Experts of a small language model: 8 layers, a variant of Muon for the experts.
Below are experts of layer 3 (counted from 0) of a mixture-of-experts language model. Rows are named router (the router's row for the expert) and show model dimensions 128-191. Each number is 500 + 40 x the weight over its row's rms, rounded and kept within 0 to 999. Numbers have three digits each.
After each expert's rows: "comes after" lists some tokens at least twice as common just before its tokens as in all text. This comes from a sample of Wikipedia text that the model never trained on. Tokens count by the router's weight.

# expert 22
router:511466478531492513527539490418509472506458504667544497450500542481590409499503545564532452640494483556477501510454357486420491537501523537505496491504503503506516484503501499474517473500472497
comes after: ".", "\n", "==", " =", " ==", "==="

# expert 9
router:508495490556536537544526471466452454436488545519546527450453500475534437473495535511508442529445538532485449524449453543499537518541548548529517515535532486456522459452538460471456450546567516
comes after: " |", " Website", "com", " https", " ", " and"

# expert 41
router:507488497529464502525489493493484395472495544511520500414422542408532450506485552547566392539469600534502480497461435526546530517549497557587487563520577501481532481467499471512506475529575552
comes after: "°", ":", "′", "N", ".", " on"

# expert 18
router:515468459497516597445554509515494507461490532529525442505432522523507496481577514603525501473414520512501505483468448516476496454476526490525471511517557523483534468446511496514504496517571551
comes after: "\n", " \"", "-", " (", ":", " by"

# expert 26
router:507495490556535537543526471466452452434488546520546526450453499475534437472496534512508442530445538531485450523449454542499536518541548549529517516537532485456521460452539460471456450547567517
comes after: ",", " Score", ")", "}", " Goals", " Votes"

# expert 54
router:507496490555535535543525471465452452436488547520545529451451500475532437472496534510506440530444538531485449523449454541498536516542547548529516515537533485456521460452541460472457449547567517
comes after: ":", " (", " –", " office", " |", " file"

# expert 27
router:510496490555535536541525471466451452436489548519548528451454500474533438473495533511507442529445538532485449524449454542498536518542548547530518516536533484456521460452540461472456451548568517
comes after: "\n", " |", "\n ", "_{", " $", " DF"

# expert 28
router:507495490556536536543524470466452452435487547520545528450454500474533437473495535511507441531444538531485450524449454541499537519540548548529518514537533486456521461452540459472457450546567517
comes after: " |", "–", ")", "|---|---|---|---|", " 2", "|---|---|---|---|---|"

# expert 33
router:582473501580483516582591504480472528448455504498551487500414513522555502420488499504506514562460527604427440544482415552548492494475492522559490504477494542479581399473493423420452482556529617
comes after: " |", "|", "(", " Upload", "د", "#"

# expert 49
router:506498490556534535545523472464451452434489546518546525451453501476533437474496535510505440529444537531485448523449454544500537519540547550529517514537534484456520462451539461471456450547568515
comes after: " |", " 0", " ", " 1", ";", " —"

# expert 3
router:506494489556536536544525471465452453435488547520546526450452501475533437473496534511507441530445538531485449523449454542498536517540548548529518516536533486455522459451538460472457450546568516
comes after: "\n", "|", " |", "–", ";", " "

# expert 19
router:505496490554536537545526472466452450436487548519545526450451500474534437472496536511507443529445536531486449524449454543499536517541547548530519514537532486456521461452540461472457451547568517
comes after: " ", " Party", " Candidate", ",", " Team", " 0"

# expert 32
router:605426469504556496571524404415425441484473618479451514508487510513525525497567523509519508518492500525537434548493461533533539549571551611572542513493520442432521445458535487509504461490525531
comes after: "-", " m", " (", " \"", " b", "b"

# expert 50
router:492494432535519603467514477506476482458460523497504492447399548495498483481507502519502464496439534532492481524490476525481510506510549511520490534509545467451474464476507472496452464549594504
comes after: ",", " of", " the", ".", " in", " at"

# expert 21
router:518497489561541545531533468472460462428495544519547520445445496469535443469514531519503449529446545537474447527452453548491535520545545548530517518538529476454509453448543467472460452548574523
comes after: ".", "\n", "==", "-", "===", " \""

# expert 15
router:477462466455570534502510431511473472466541523532434590463487495452522480398440502517512515495495512529479495633526517535462574620542528507536557527569544491410499491412503496466472471521499496
comes after: " to", " was", " he", " and", " He", " is"

# expert 2
router:507496490556536537544525471465452453434489547519545526450453499475532438472495535511507441529444539531485448524448454543498538518541547549529517515536532487456521460451540460471456450546567517
comes after: " |", ",", ";", " if", "),", " that"

# expert 58
router:506496491555536535545525472466451452435487547520544528451453500474533437472497535510507441530445538532486448523450453542499537518541548548528519513536533484456521460452538460472457450547568518
comes after: " and", " as", " is", " was", " ", ","

# expert 30
router:496500489582542534508521474466456441425489549521475552459484524416520453482466543518491459492452530540503449520453472540526568564579556525526500550531522463453527452458574457485430437537565522
comes after: " in", " a", " the", " of", " an", " on"

# expert 48
router:575419478542486499538492428481501514514464513493430557465490554548503479479514500487500483487495538570460477542511494541431482607500507633574467559535477509454553501498638402452489465505555489
comes after: " the", "|", "==", "-", " first", " his"

# expert 11
router:508496490556535536544524470466452452435489545519546528450453499474533438472495534512507441530445536531485450524449453542500537519541548548528518515536532485456521460452539461471456451547568517
comes after: "\n", ")", ",", " Animalia", "2", "1"

# expert 29
router:506496491555533535543526472466452454436488548519545530450450501476531438472495535509506442529443538531486447524450454542501538518541547547529518514536532485455522462451540460472456451547568515
comes after: " the", " The", " his", "The", "'s", " its"

# expert 20
router:507495491554533535542525472465451454434488547520545525448453498475532437472495535511506441529445538531485449523447454542500536518540547548529516514537533488457521459450538460471456450548567516
comes after: " (", ",", "/", " is", " as", " for"

# expert 24
router:531487417497514485581536445474482487485504508518500490492487574501517505489437502598550497547496584547398462533471501552508499510519508494592559562583524525473502501486492477446466506547527498
comes after: " in", ",", " (", "|", "–", " United"

# expert 43
router:507496490556536537544525471466452452436488548520546527451453500475533438473496535511507441529445538532485450524449454543498537519542548550529518514537532485455521460452540460473456451547568517
comes after: " Height", " made", " Died", " 14", " after", " "

# expert 7
router:520482482543513553550526468467443478459456530524536534447444522505531452478506534512494446514445542532483466518464456541490541516548560547543529500530525506442540474464546454499450439551572513
comes after: " the", " The", "The", ";", " this", "'s"

# expert 63
router:507496491555535537545525472465452453435486546520547528451453500475533436473495535511507442528445538532486449523448453542497536517541547548528518515536532486456521460451539461472455451546567516
comes after: ")", " ;", " Awards", ";", " Albums", " episodes"

# expert 25
router:506496490556536536545525472466452455435487546520547527449453501474533437473494534511508440528444537532485448523450454542498537518542549548528519515536531485456521459451538459472455449547567516
comes after: " ", "-", " Time", " Survey", " Weight", " K"

# expert 17
router:506495490557535535543524473466453453435488546519546528451452500474532437472494535511507442529444538531486450524450455543499537518541547548529517515536532486456520460451540460471456451546568517
comes after: " a", " the", " W", " F", " C", " S"

# expert 53
router:507495491556536537546524472467452454435489546520545526450452500475533438472499535511507440529444538531485450524450454542499537518542548549529516513536533485456522459451538461472455450547568517
comes after: "\n", ")", "-", " classification", " information", " /"

# expert 35
router:470496453540556546473523501490473462371453586491460453441449554481531472450540506540506466528427524522439467551453475564461499500517535517509471529575529465469489449485498455462483480550557534
comes after: " |", " by", "-", ":", " and", " USA"